Weights of a small mixture-of-experts language model, trained from scratch on English Wikipedia.
Training: a variant of SOAP for the experts, 7094 steps.
Below are experts of layer 2 (counted from 0) of a mixture-of-experts language model. Rows are named router (the router's row for the expert), gate (a neuron's input weights, with its number), up (a neuron's input weights, with its number), down (a neuron's output weights, with its number) and show model dimensions 192-287. Each number is 128 + 24 x the weight over its row's rms, rounded and kept within 0 to 255. Numbers have three digits each.
Before each expert's rows: a language model's description of what the expert responds to. This comes from a sample of Wikipedia text that the model never trained on.

# expert 3
Prepositions after heads
router:085089151138133150105108149133128106151150132155095169104128126122140102133113118141118131123100129124085116162110147175150147131128125126124132111139112108131151110109122191159122100126142198130109139150138138142158144152170109120091092072126146153157116126128161051084099108143131095132
gate0:197110124161113150122114145149139111090129142126138111149074115129142121122137150143130152165159103137123129136150107076122173144125133112140100149156127145142149140087119116138132131141066161163164113126125092130112113144109115084146102116145118098093133086147162147148149141145135092154
up0:151110143153099096108133116157105100159163095143124126123122138112134092156126105171162118141103127146102108146112121173121131115127179092145167130104116110139136138166129144128148130143100145161173116119116107120142166125137163129168088146128113118097128130083130118088117132119124100106
down0:104105133130092109147094147106126134136158095111173141106095124141098122120139139113133184115139110080113132093152147115101114175026136105135173189129104138158097141107135136148081119151105133139107112151085159128112131120137114128165104124126107135121130141124141167088179104095107138110
gate1:140176126134127123120179174139114092136099130160114161138145159152114141102132091133152136069138127120161128167133153141086143153162101104137128148170115139103139143074140133115141138123160158138139139107158127157105142133148072113094149071141121211139163112166137137160158119157104152100
up1:142118156147075130156174063154156127137104157111202069117103159123119109108114108087100107190106131142146149156119150139144131144158112134163121133154115148145128149168136128118144131142121120156100144148134142097092131062096131166138142150104122116143120162099166129142144141130141111128
down1:146173155159119159108134160140104123122142111109108090113109156151133087157101110165151129140115136159113124120159129107145116111097200124163100126130136156134118151117134146142126136109085113166150123118141126116127124101048111127101126125095116089070141095150131127109104099111127112138
gate2:117148078113122134162132153134109122097119098094129112091101134146125112113137078123145149136105138136131119142132126132114115190139144126083117153129129081127129129125115147114174152137114183145144073079143112118113119147133138118112150140127143109128152087087165137121113129132128125107
up2:136149127147162138150116119139157138146171141088130127137110142134096142126128113155116156155103144108165088177102121105128143105144073151138134132151118174130110093103103115143118137112133096138157131140153140130143152186081159167153140121174167125154167150141139113157064146135143142099
down2:098122128125122125107129121107085147109135125133186159134126209129142113139102147117100122130122130109146107083120133130130163130140120078126096107110118152133106097091112140124135139105118161127142133118137140131157154131094117111134127173126139139101138157117111138112092057164105168170
gate3:132137148152126136173113103129184138150134103124138147117169138131114126157134077132116090136145161127131119152152120123097062107147126131128138106033110126146124133118095115139157092138154130086142138165148084152146145124125157141120139154124105084141162107119112111107137107100144095153
up3:135156117168142178156121143129142084109121125142138165106142094111118101144139146144123124153114143111121102184135100106112067161087119145117135128131153122160161119072144144106140133117155115166101122140120160118136118167124132133102175144161140131131179133127166123123122139106141118115
down3:138125126107144123122120147101127102158139152124166185103158131152118103123160138134114121135105123127129111190142149112147084125085112138111118073106135137192106154138127118141115148137115144133128114118155124143117119161124093139115106157147125191116120095125152122096137117125112131124
gate4:137120128133145187152148140141106087167137127137112133132113131099141114162140121142072130095118130130176137109151179119154129137151143145153132109149146169053111146112108108126104164121143072150156089105117101100107103122129119120110129137157134072196126101152160126142082133126139136146
up4:103122115150102145152143116145124072127138123106139155128114120127161123129121088119107142125155095157135173094138154147139096100152167114132134140116118126131136093094115149054149107128139146144122148122062111075131144107101112070131110151138132093147081137116173163151173092116145133130
down4:075143141135131130131107112130108125078114126114134128044106133087119146118161126114132131128125119097092113166102168115188137147160142146148147123151128121096118127117145162079135114101120191086102143107150125159187161153097145121144108136107090139145146175108144139075134136103126128133
gate5:161114158083154111135129108107140133133150154120113084120099155171161138137138121120142115153109119113089127117135121118121104099133147152141090154119099176098116115154136130117113160117120152149137113156146126128112191101094100110138167136119108146176155107131134116130075167118157119103
up5:132138152139157122149146133114110112123116114083072144116165122184134131149128112113128122105095156102122143161132162137155140115118119168100136132131108107140161084104096103086109152150150139148147144170101094126112167150137109130155138118169090170093113136100148143087150133191157153123
down5:136126135173106138161147123107129187090124133120130126081139094093183135161129118174147129121037141131103100129126129126166079149110115144152130124127122108136132125112114110124050129144123075138152119156094108135114151108126115133077155171138109127136115145104145116144085104153133146126
gate6:152127070148102168116118100182118113190132150095153123137128133092145143166097128107150135104151136136107116140136114112119140121108110105145153184136145139111167145098115104105147050133130129112142143123121140094125165158079136115118140098166127131084130142142137123160174148120115152121
up6:148137144141116135125118137119127115155095128107150113087144105099155129137127116123109120140122101099122166140121168139131146129108131127144156115114139123110097133125119159091149091127123105129103125150166120173123134119148127183146083162095130090134149134124175114137134117143144089155
down6:097132099098094139117154152084156124165124130153134086114116150142130136099096082161132108089118098106128171136097156129089120163139099134153115167141138129102120189134081119103128141137147159173105133160103183158074112124122132113127107113137125097163122181098112110115139115204077130112
gate7:115139132148121126092111131121173132141141157116105142143134142106149178094150089195122118171097093117121133139161080128096121119147125146119094088096107154136142111096160113086106124115107078158136137151135116123138125139158109133113146120158136132137121118137147116172142160125126156114
up7:120111100107122139121125102144113117109132143077097104153146101141163111072115137157166123142142140100139136150113125152154163125115127143131164173129126126109123141127117126143120153144119140065125145148126125139116146115134109143169131123105109177135136111152113159137101149160124109114
down7:142112144073152126133100133112155143125138132140170104136150114130152137138141137152165107136106125119095180120115136148103097133150119168138143159096113130119147138130169123111134085192144117148122113123127139151134189141136060123126140166095143129138087138143117134133093057101101091115
gate8:177080118075135141106133132129089103112101128136144175120168091145132153124094105119139090180116143139125108131121108136118132109156128117143099096137121149147118154112115106112152103143126075127180086110138116128112169156172121105181112131122088129130114129130084106079110118127169142118
up8:113121129121154093129109097129167125140179132171176131180105127125122084147138128094127153162133159153126104107104141149124098083163112146117107147150110159128124096133111106107127099180136138138076199125132089123101098108144097132127148147131145117138126140130102127111139130108122139109
down8:108144101136092139094140164063124125099087124133128151121126118127108104103154141128137121140127112152123133131168108108095099135104082099113189153136183108091121134106131133088133163126124115139167134102138161139121130131106162163158117153119120136130151127143158166136128171149126159143
gate9:148079154149096143072095126126160105082123153141155133109104133119126085166110124155127057143160127131117127085183181158075150129125096108136121156152141121131122142133131134118110149136122152143164122140108102159137113096104136132116155129082135114123150120105148130140100133163195156097
up9:141125126112126125123122121141156133139146109115148097152084128133173122168127161095120132082097051130146117131158095151134120146133149134187111137114145179139147112126147132168134122176139105114133089094093126153101124168113147144109114088110126113134151103113116093124104114120116187128
down9:100133114141139122157142131113147133160157114131162172111124090129111148121152128127124132134096177128131160082148129138105115149133127141149132095183176095174167124163134117114153143127123142134041110102111091100147076111151109082123134139133157105139145112135138147128120129150145142153
gate10:129096132138102114148128138143121134100130135142140112155112110144121082111066144116115124116137105149130142142114128162095090102111130143120114129143120099137140126152124149151125127152177139172155175139158125169117118103096085116104141104125130116138132127129134084184178148116145106091
up10:109121120165115138114141099134118151141119122157132155156110107120114177109078111134134130087116136136097092153122167125113126092115131172129110135135107098129157130107092091148141114120133135124144149126157149146135110092104125115164129137124135151170076149163109153113120147140114102108
down10:148094118098120155133157119136115146092132099124140116110146125149100115115096124132135085111113138116125152144172138119123142136089111136099117165095093081127178165103118099119066130100178137133128105126153058152142151145119156136108142112145125105103096102064109143129134121145139141145
gate11:149107129113136154103150144130124143132125122164152160139118163122120171077094128159076110138150086121130118148146124114078113152096157124122145112166133136125098139117115139142155150115130126176163130129135129101121134136145124172119079119144111110143126138164139163104121103101131120117
up11:113127088110071099165123117126172088139147132169151086135142141106138161142145117132130128133161122132123141122105145093144132116137108171115136093117173138134088123103133134126093092129123113125143146133133177093094157153087129076156105119139104106113097122091132143149161176074096136099
down11:139092144107150125138119152185103096096154129152137142150134147119142109113097156166091121131140133132155189121123129121119145118081149155142110139088151135154117105095111162143164156171175172156160093095153143153132117139128113147132118104114171094084111174129096163107128112135088139139
gate12:152159158102124083123117127104142133110114080132103121071131117143137153129122071112161131154182183146137093154115135146138143167099105140096100102105159124115159152119136093086123144157130155145130145166118149105138141140148144146112111136101151117116118116136122136189119153149124121131
up12:122130127103145136112129098150132135078087135142132136112109108108213116135095146125105129126134145152133129101087141107119149160122131117141156123136125128134134150149129109107150108111110103150124180107142083086133120118130163103088155157135087126115110169117108092168135136090137120119
down12:116147085134134116116139118164090143141119152113140183175117123117127119093162127140155150116102118087105155081124174125082139127141142138138075148151124129123119099137105148081147137114121129121125150121126138164135100121126117148137155189124138148127109115157153140135090137113180138090
gate13:141119133148108126162135129141149071086091121136143124138131126144156143112105138145124152104121187122105095100136179153127127117114098131153130102120135122122115153164107105120139144142176114162144139087139125117094099126152110140141092091132133121131103140102120174094113097112132163126
up13:118129122119095083157131121157146110112145133132129116112114135123182133127159104142123141153108108138129150068139183161088140111116127189097134165126098135171144088138125101111130129137113115083090146128112101107148137164109127110148163137173132135081121162110107092130131135140114134121
down13:149144170128092141152126116112130161089113129128107149122150122106083132086123114121131099116109136149088156114087142120093133190073086129100135156067134115146150141155099119115136158175116140117122112136121178142157100092154134099185148130155105122164159140126107124134110133117149161107
gate14:120101098112179124155165139126123087118113128157105138089127111152156167101151112122107112123117092127143126129139155100128119157114185151117132139104141088090149141146106085126181125122137134136122130123091094119120134134117093072078155162126126141146093145153130168092081116114175165134
up14:115147108154110152128147112092180147097156145094111078132118111129128140134104126105127113136122128108078139120129117131166140100111107142138126142142173175158144113141179122131160136133135099127099155147099138163133116112134118154126113131146101080110161165156122123102113143131132126131
down14:121138135101182109132108119135150200144201082132173139132141102137100123119126087098147102110139102142133124157114115119132122122123165109087133138121132133117096117139126122087153146143136140102083104119114151152152080151088128115115120109144141098110108130137150120124100144127137125123

# expert 14
Foreign name syllables
router:106128133095126167084122117125129106120081164105159135117095129111123142149141127175108116077118130149147156114130132116111107167120086062149111125081121131103154118153116115152142146114114137135139125096127115129123154151125128140134150087141119143109111070121107081154156173136161119144
gate0:126100104086155140193147119145125115122115101133150135158102128160120148125128120141116152131148125119159117147124141129109165139110136087122111142117136130114104137135134106196133112067152114130130125132100149082105137096172176136166165132149149091093126130135136113117112090159115121153
up0:074114129124134134127098171080145146135106100119098121166135116130127101118119116111116108141140126117088143115133114131146115119117161132115075166112164175109142139164147121126115128092100141123101141120176115168155124167120131181135114138141142110113129143132095184136094141158118092146
down0:117155140104151158093121147141097124121098100116112105122093068111103127162156160148146116144172144103140143128145113103093126104099122134162122123136110135101103148127131165136120118134105126161131178101138145125128135146145135117088126210107115175169130115152138152127104130074129116119
gate1:122112170138164153117144102121144103134114081114123145153160112091154146105137122123107163105135145139111148135099152118101156147128087132127090116161134132124089105116157142121134126153129104132137140114145140117136158132142077131143095119134113138105144074146148123150137119145084140173
up1:136093114145103095108124111133136124147114110131087155135130149176118156110154133094102123121127130118135127149150129153132087152115148138118120137125087118165143146104172167121101140087117157116179156123115156120107122165138120143053126142124152130116111107088149141120147132119131118154
down1:126127106123129135141157096129106086138148077145157129151104108096158147136135159181106140133150096098167112130111142127120142120140148105078131100168092157145130065084099093160126145162096059156136121095060120157132120156078120133140132106154165133145132094126106127165142155180095218149
gate2:102100179167151114112169132115126180120105136168123108116109142111153171101116148148102147123103149136149096123110093122152126129104149121086120130141139122147147134116111098097129125120132139147143144097180146126163125160135123134104148163094115180097085136123131128168141128133123147116
up2:158096131108094121158120123124176139108137121131133116115090095121159082112094149131120137103128137140114106138067173133129148117130131110115132099089125120125162121101081135127110129131150080103147139139130097113107135121144128126148130142142132138132154180153131090098156138118123116110
down2:152114158126125126174149135152139098120137106140156117134155116126108200108091163144153124134115138136139149149141120162121104159129116205099149113164093131133128110137101089130110145162113138126130117159092123136115097149116144134123118105124163102121139165152139106117131127105118119138
gate3:144114106104159112148106123106100097152156086142136142112126122128137140118114143146091119135110102146139131114137062111087131145123186105155094153127159153147138084071127095118143099087125180148100124149102114102111150126132145157105101101100153132116092107165170114163128102095125116139
up3:155118181160140149133145124126168156117167142140118144121116170147122129109115125135131116132132115136146123092108108138173142135106104126130118148141167128086113135153129144133112116165082140150146141099170111135133145094126103105155154132166111148126139162122130108154155144169155141113
down3:123132096143154110112132135179098109146121086123155158159125114168170100104119136115078070169179112128146147131068137111123108152148127128139093127172139110174098144100148125112189154140152120136128099139080084106123156068106155148110146119155080104171162144107137121133120140133158117136
gate4:175141138098103110124126118100115103157125153156132129106108134150141094126140142098144111177131103152114128132101166115118142137104109109154119115138100105087168104135165140136155141147106121099152103137158125179119131106119105139134115136100138157138117109187106134148125129163106099132
up4:143117117138150117110135152114092096101088139138153150126132108155120069120108123201126123153200100094115107148150162148137159132134114108138152093129136077106147123092108106142150160107131147084123147142093111149127143111106150093152151160145143173117096125158111146123137151096093168116
down4:078155150123151131118126134115138135117148139125165129121091121160105158137127110121091176093149130142124122139129165086174162146172109127058119151126080117144136143070143144172155118164093170104158133091091143147115046129132110158158106163106089135129138113111131150144156124128133125125
gate5:147095138140163133094149145115140150158123106088113116121142106101105144133098095104106122074123105132167053142146110130147139147136131145077107098151128107159151131048130135134113104163137148144157139164135094174176088180096144117095131175142128153153131163114158091116158123116140116147
up5:178119171134135104157124137119156131121138152126103142125153121130129158094137127133139138147131116077117126096152108145098135118124115104056142126093122135068108132114137130150156138126155141159158130146086103138116129097136134140133115079119123107091126143105118177112106090165104157122
down5:138119149127169121161100093098108170125130178134143126144131147142140115121141138148101126131097135089118137103102108155130191151163139148126138126132111112130135139153121084153095116097125130132147172104112084129101115132131117113105177157138130156089139132129170119095123172105077080147
gate6:129123112147139086124145126130093143132076123167172137134137141132123108127087146137099105123155165152146120169111085088158064127108137120120130136090105117095189147138099092137109150181141074183172113118148130121101153138077140067094101146059113120126120147152133116124128128149161117128
up6:131097099174116128138129129142095118196157142106108141144115155170173160121135103117136094116139158115145182139132099153103146115103103122090143130102116139122166131147142133108127119094115140132077148108144117178115076153105120149123130109128132090121123139099135113152130101168094128135
down6:175125084149125117180150177136115126119106115116130149124146134127185140109099124111141141122142136140112096108111094141108146111111140117130109130092191135116051145133131130109160110089104134126149165119149150165132119112170143097108138108116099075120118188120115098114100099092140115117
gate7:166129156106134127161102127145144147130150131105145175168145132155103111115128163119133109123140117169109170116139129147134127110120156083136124135074113144119102105143148134159132126110171094117148125125166158132135142162088149140169106135127126166149141156140131097162146082124122105139
up7:163118081118124132123129125134122129131137120155111149116127142116133090113177094123146063141134122116164133122169079083120135090149128117155166068091116140150139150185167122127149147112123091114119077119118153160117118146145147131132177159158128114129104119176099153070121113121138130118
down7:095123157127158085129124163148157143146128087160142075144139151129185066142152103115111095123146134108103130115143134134131158124137098136083145174149127131124141124084139132086166166155155133188130149089125156125129137111115133139115091102112114153158101091112081158130132105093166133146
gate8:141144110121091135133151096111123123133125097127170095111120151117166121121086159125175132101125143095160156123110116128144104124131163118100095141110135120111168130151210137123143149143121105136104144110179143105153077194149161105141131150140147100111141109153126124135139159118136131131
up8:112115138104139146138120146129120124054119119128125089134151110129133099066128106120152160102142114153147164141157106090139120112082127115181094149148116185135129136134139132133135144112173149089095148139153177084162099084135116150174128113119138113127145132153147129125116121117144107116
down8:109134121115137157113113163106140090114133127162082116085156127132165135159113098183138111128183138126067108147092118128146103137073135119144146143056143126107165140164148181139073116139114128137128161084149117136170115166129099180082155132101127128094096165124118109163099106155110103125
gate9:107152121119117111114126133165118163107118150127138134099111115163115106112130172138098168159112073127177189120082189167131147139111131082131168132123129124136135088133098098101162123143153138106144097109108164156138091125129131131100123113111103126144146167107154132130101111129130159116
up9:109098130139139183061131108129130098131121124160142126085118122085142165094100148087102125129112177146122143133125133143106077134111113187145135094162090133101148129126155118179119108101129123131087132159140131137152162123132132117154135116117136073134135094133100138139167115123104141155
down9:088091111139131192103118141090086131116125119116125138109112130109151068123109124132148073110133190109118128165139133115114162142137107166112118129153112118123122133106124114165128136120189112128108127131123088130124084161121150126102150149131122136137146105131159147141128138148149150140
gate10:156117126157133085150112138084137135121107138107152158130134145116136109086148112156119112128154101095117096136087167108152095178102122118174093116144052152088121148151121106140131164136150128104121123076123122147104134126147118156092117106120215112172143113048102130140136086107112095145
up10:163136082111147169148134107123077115133145161132131142099112144121120185169152155157136093154145148122185081147108132165143119130134163136096133129144126142106113127152146121120124188118154151171127122144076167169117105116140135125096118108127118103113152153170137158149113182129144125110
down10:144096154109158127129109177135137082138087116181087111137120154091169143132159098144149162156099119126096127156152137110159126164111102131140155105112114143171129101123071145137151152176118121119118129101073136125120144155137139162135087120142153118128105132109089121148090134136121110143
gate11:153080165083149105130139114068105148181129153098132093160136121124121118151156142128137124121115105132112130102126122139105136164109118134142124114136124147099111112121150104130163084080122162107136116129087083134105119126145122136134142113165128158156115134125137147106138120059125086158
up11:149120119122122151083128138145117102095139115141126161191156089110109125103163131111108157145101171093088141138125128146148101122156142119140143107138104120126118152115145129103093124097141127133153161106111129152132128130156138122119082154094123115130124122116112160096133140106150137152
down11:121152138096090120081142082122148111114105095137114123089121095155105135112109154097133136164131156113160133144141157099132120126148151149123137165136139096138098153110105119140105148096150123143135149078117123095152080133128153136097127130216132122131128119124118146140143152065134120122
gate12:163122092119160137086138131139134109167113121134080119157126112158145146120148155149093131142142148140159127110138142113072132138117131098124124097144116154136111119116090172113124150152115138128133068123163145162109108131103119104104133081104052102129109093105082097142106152163109097080
up12:106172132112167139135133150122091160099116147131120164107128127177132089126193135087111167127108109142155134178146113109103135115113140109163127163092149162150114085103115128109080157109116117117161152162145108139188159143130120104195147092093156117104116138151167127138125163098143117129
down12:162096153148129128102116081109124173161094096088135095138123117138123117167113119136119146119138158174067109105138110118101184149125143108160130112100085145145139143144111127145099107118072162149137124132130140144112133076122094138133167124131132135155126118142100143136130131128109146122
gate13:133118150107126127140135143113128166130138098111127120127144138112155112128155059127189109118113118138161148139124125132124136106136112142122128101135117117112107111126130088121134130139155135104160132132097073080164116120140101102177123101113073137152116096084121118157116162141150106127
up13:163168098109104106139167135081121108098162114156124110104113142127122131138108133128115117177130139131141198131127146104169122156141129156144100144161069118147110125149129120116113137129119124142173113102114056113121128152132164124103114121172133121091113119138138134058146140144140133140
down13:148157109128136190137127118124131151137127127144154137158128171137153143115113142080109136131117120095084146133142126112127062099138132116132142127139086139093106114151131102099121156118147141134136134123116105136147137113107157168144139121123131178180109145144138155092102128147167156105
gate14:122115069147116112125158121111128141121116139097133090145136159128130109111076139135161114084092157137145157157092149165143110133115129112150095090111119132130107121150127078127151128119146125175157136143153132146166129110091112157115109122143152113185107133103139116166122145128115132180
up14:137123133195153125128061136101128160122126150133138147143167124148130079129160147134107157155141083152143150131128095105174106129122118158148133123095110135083119119138153111121164150160096132126170127115118135122120093157137114135159137113066147094127180132119157143122136140116128135114
down14:131111156124148123137107124133174132165093147115152140104123147154085084122143104100153143124160160115145114136141141113147093126171148099162135102131116098159133148117129136154140168122133118156160114117134132115127083119094150120131171128157148131125088132137137161142079094159139162123

# expert 11
Of and the
router:216127145157134138105127127116143134112124114126137174185126108152163113134121110106110131123120116142134132181116121146134153126140132129093134056121140125130065118094157146159112137125107085162162132131127132134073116140152130112101111156126117135137179126123176145132115113122118062139
gate0:129158072132140148112104095096164132088116151147131099117177110132131123111119120155109164108128172162117126113121129172048144129127112096119109114114116120141139115129093078128136143114153130124150118105135174159110176095151111118082141132151104139156110113151132127114134105144129103160
up0:071136107139082177064118126133113123139116110134120126127096107122131107107158119154148139115131168064123132143174145163122093152101115134136124095072116121140126141104140112114110130179132170133170149106137155153142113132122110119157106118157152132159154131135124096150118069142112142139
down0:130141133128180114137095119137089106112097153174132172140127124112092115142105126083136131104114124120124131135109163172089131153156105109155124122107122142116149110125135183080102129161110146111141132140114149120159139089157126130108175112140095155091163108087141126157185110142146153132
gate1:146114104137134130117079139131110116164170169080120157141156124096177084123150123133177083109100115124123166125127106157144132157111065159136106141119143139114150108122111123120168156160133126105115122118142126114075111164136091154128131102131164103121146124100141118136119100138105134132
up1:132143138143148121126141139102144153100133142149093163158141145109122145160159132136141152131096112152049136115135125144142116111118115087137120140070093163114184123107153117167139143158142094158130137159117156160151146127079114127127119156128110134166134109120130091118103116095125158170
down1:119151139140102159137109125145114068123148083090105110120097143128127155130119108183108100134072064114151096065108107144132065115132120112120141106114113108165135123101170103172126122133091158128088162098133125129157153104120100138155150138106141102099104121139107123125079123124147134143
gate2:122140139132134191100134132103133104141106142117173175147096128126112118123099166121139136118156096125124148146093142087122127107115117118094104138111137146171123129132129137132116098139150103140120121125158102106139138100153134107181156114122150164129136183144161122126140143165089134102
up2:083154113132105165134121150139132138154133102131097129133097070100128192095115157105169125134090141123070172131120134126139121104086174180126104105090114139142148139119194133138159067167152148112132123146125135109140128138146132117152095100134103139112119142150155129135125105132105114099
down2:122122124152118132135103114122140140121165133086136130112142089129161088139123087108090130140142111101093143140144127153148093101114096120140111129111131131085117100176099102130153130170134139083116115068150106088175105104085120134121129168155138109110134126140091085185129079171129140138
gate3:151094142108103140099102169081128129098149091093129116107101149155105129119086143091121146062162108142116125169117118144175107130117122126152101116106152122085128167104151121133113146136110130132131093123091117104145119139125111120098086156165115183132137140131128178098107132115098122101
up3:107070133084125143085115148103124182127150105098143120095139146130144188092105089179128162112111147149140120114105128160141136162099125093103099145139128110059144133112087138121159114140116102168140072140101140106088157143131135127127115084129128158144143114086137139160124145096110129130
down3:077137154116118123160108153173133120143142107140119178137161088106123149141166158137116106122121104128084152128086115116133146149122148129129149127135072148106153088090134133161079134147067148122150133145159176120120162113147134116130123176118152193167119089146130116126140123123177130114
gate4:133100131120100081125118120096116141191127105150089106115124155119117142194181182151136133126167169131147121121106102129160149075137162125149117152113142125142137144121118104105110142134097145145134139122113092158113147144132110133109126136151106111138112124114133144095153138125120158117
up4:134132108112126113122162102084163163147179136094150145180157122131134158127156145165138142126156086096120126127100111141155104128108127145149113154107121129088138145141120130095121137124140144117140131139127148124137135084168100137105125066121086138115088107108118084121186136133169146125
down4:097131095105145103125063145121140134105133153159118088139082165091084124084142128146114136099127154129131104077140155129133114107105131101114073108120135100113149157170065102112074095118117112148119169121090167130138105206119134097150138120124154096098140137153146073111171140119134133104
gate5:103117099126157121145090163112118088148174143166176149101100133144145136114141126156111111055155131129151138122120137135172054118112145132093144106116117078090131120107140150115102158154197117134084102138136126105111120139141105125123116157129101144120102115140123117115130121111155110087
up5:150085079116081155112119146107183106123150105126095138106086127146125067127129079167116111103111114138129132153117139106121116129083165166111114093137130093137149098083103145115087102144107132122116119126103130115087127139127099090133136125184119170105110078086120164163126136092117155102
down5:160116092149128137102139156139157120124135097119095146114062119138131155121138154089092099031060129093121124150156138127110148145139114097117141140152081124137135134113120122127131132137161121111163129135187085098135153121174139131141104080087104097103149101106123165117111104091119164125
gate6:128156165134147149111136099126082137171105140068137119144120118140157111085164146104132111129114099105159099116143120162151126148127129105129107058112123136138136129105095164141110084123129098118115112115157113131148136127138125117121162127167153103141141128125170100174160133098113172109
up6:147171122156114111163145101142108119107139126163153144155145126126109122111131136110094132173149144141090110100145107148085081108149164137120119113155106116120169103128158146148102087106103133130107138123154184094098139134145143119142109147127160100154155123151131107109129172124120125104
down6:131140140134129112117129122159125123094130100140118159203098101113128145098088134146149096145130112164144104106142111157136121156102148149171150135203144150136149106063131137123138114137135129108148129051135149114136117107116143099166130147119137107134114128132141105133146135143150127118
gate7:094146100128147156109122142103137040148094105116138109089108133137150156095149135124143144149150137071126093113141141135106105109097143158137088110102141150161124117148128125160157142095119136152118109111091095143114114172127098137129162134133196105141110085127121117082127131100124126125
up7:130107146148103116125153110127084104118105094118110169160154133126182136121135118114111137098125154112139138113117143115185131115126152122073159161105150124117131177124142107120119158184164109138134116120131118134137087148121138137086105109139129115148079144119140123136127150124145168121
down7:094128070122115128097111127097157132142150127111125130114095158171138145127089107104162111116105065089152152094114127153135153136144131126117120126148131097119117086107128095085120024143162106126171121151109154133133137162111167142103140161103126125130140144150147159134160098130164121081
gate8:167118117102112120129152131137146112116091117113094136108141170133124144131133137159133119116095145143129115145124111129128149166082096174144130111106146122131092127127130111144143160123113102118115094120110110106138121147185116123151092114165116054149154101147133135098130153128137164141
up8:165113120130129120144125146100123087118110138117113146099103125096123090147099138136085125132155117081107129085135125090118124153131165124196167116117147103103131144127127113115149164093121144155099159121104098140148158098131199133138153091143105114089170121159109105175138148152110136119
down8:108156129104131127141151108115117144159108114122119122109150091115153144117159128120100171120137131095171161139117144124098124120145127118148133142138112152140140098132121084126112121130175126115114114151118110166118137138072169113130165096115125150101103142129161138082139100157123095141
gate9:141124143150128126163156132139097121148133085120123163119141165149122159094112101105119117114085113104127160118140142104114115179124183150100125150125126110114098124090134095132104119162163148138110085147134137083154096114141107107140142084146124149127105131157159122146152135116081139125
up9:147124129146131121163146131098160151118130083112142128152078144135126140112180115140092155107134116125106122111185092133156120173131105135120158152116154119124098188130106128133134103160146100153127144110143099135146144118135090089115107100104123140137076099152111152162135127142127140123
down9:109131068135106116105120131131126110094109141159132129091083092111113119089154106094139114132131137119101126170142132142158124149145101159101136145114138141122132138137144104148079109102115160100111137148136118149140123131155137124127120146111159110128083136092130153124111126187170074111
gate10:143123132137113130162176152126112086079127109146100152133094129189166107135100113120177128145127094147124108110137116100142126123131125115113148135155143155114116117151135128138127139141123104153116150088175180154171139122139140103145117130129137148094091142148139127134155128136148137146
up10:129140125142137130069136150121134113125132141097081158120163149092164141146134130140132099094154135150186133119127121148116120086147123103135142098112159130161140088125092159127120117120119130105131117122142118131089128154103115138112086173120075157101139118125089121122114093126149108106
down10:109130127106124129174100115130124142130155102073140151105128120157132130147146141130087145110152142160135143112125098077125099104149087113157109155128121136126133112130120122116117093151115116083108110153153151117178104137149151167141144114105137147131101138132127081149071147138096135144
gate11:129138141118150142127171197166124161101120134157111127166124132126119106145139155129093144166138125111159171130106159152157114112127139111118107140150132168120156106108135122103150165169142155125084131119092076115115131136138117121081160135117141121135135149144095149156168131190104129139
up11:115121118120158128081101112148099124088146127060084143138140127137104111108189116150155137087138118137084126119141095110126166124117126155153095124092104106124116137084153128143103164127146182098093139149150147062090126153147138116139095082105101113100124145036160096131159123108139124104
down11:126103080151150142116086152119148133131103119122140145143108109119152075119109108100152126121155127137124146122189113085116144121080116173148108107140103148111110091106128171169092134129126136129170111149155110130132078164116177159149120136112169143123165144134122130119107141141156094093
gate12:164119136138167100133129127146119112103128121084153109130102112087125135084140124130125101148097162143101107119135154200116131132126163162087144135127107121083101147080128161085141151129090137072127157158107110127108116133163088138133147120135116087131142122130159127120146076092093098133
up12:167151129115104119136116125169121147137110105132159133096138099107104154092166105117137107119130130121123137099091115151096112158146164126127136110121088128085070163132125115110144122097112147125147108142115141113123095128128148136123130135152151092133096101133134165120195124144146083128
down12:131121118147161133145147111122167137157169114133105134122147164123131116186139113133155111108109155115114136089092117130129116106123129134152104133103129142092159113142136151113144099075161134122114055176122192157124119125118114165088104101151156108149120155119135136134127144139105109145
gate13:123110113113120131090146110135131154136129155115125055136077140115132121112152171132130112069067107142132070113160139122191127106098118185135122138143160105152138108144115126112099161146111057122138159121147111106129159152162121119085148145112115103169189093156114108129165118137167140084
up13:136159118153088091125156162101185116157118160095109157099143116138116115095154145093127137097131152127122134126093144154127136125124125104134075125097121103159139111121164104111136099101119151146120105146150155086127104137131125110120122122134130119066143090117145105117114125169136101093
down13:126120143130127085148140118180152125132109152111131144114124108131110172147144112128079105128120136105117095156126149169148198174111139117119172144132116146167132147099130144119131117192151134159131118095151164148076131137117109118101097119094152080109111127122128108091170132106150115099
gate14:156172160137123103149084131090091102124147124150135133104119127108147093102144142110102165131154129113127082117139127099149111163155144125154171195113114121146138161143147133174119148115098160096115138139159148145112128121124114155167111133111135142148168147147143111124119147102117120109
up14:126112126126165139175110103113136108139103192131106139082170151160164112106132143138165173113118131168131089126116098142118132148118124157133137144171127177125093095134181139131116143136114115164132182137085096116125127118138120131124144167168089122098110134162103139115133093149158148128
down14:099098130124168119158125136134124157171104176118107165132088143100132139116107124114137116160123114120088139146134129130147139144130104133119123132112141115130138087091130114177139104142133146120152189131118078113158128118134149128108130134110138130143145143121110102152161154131101135136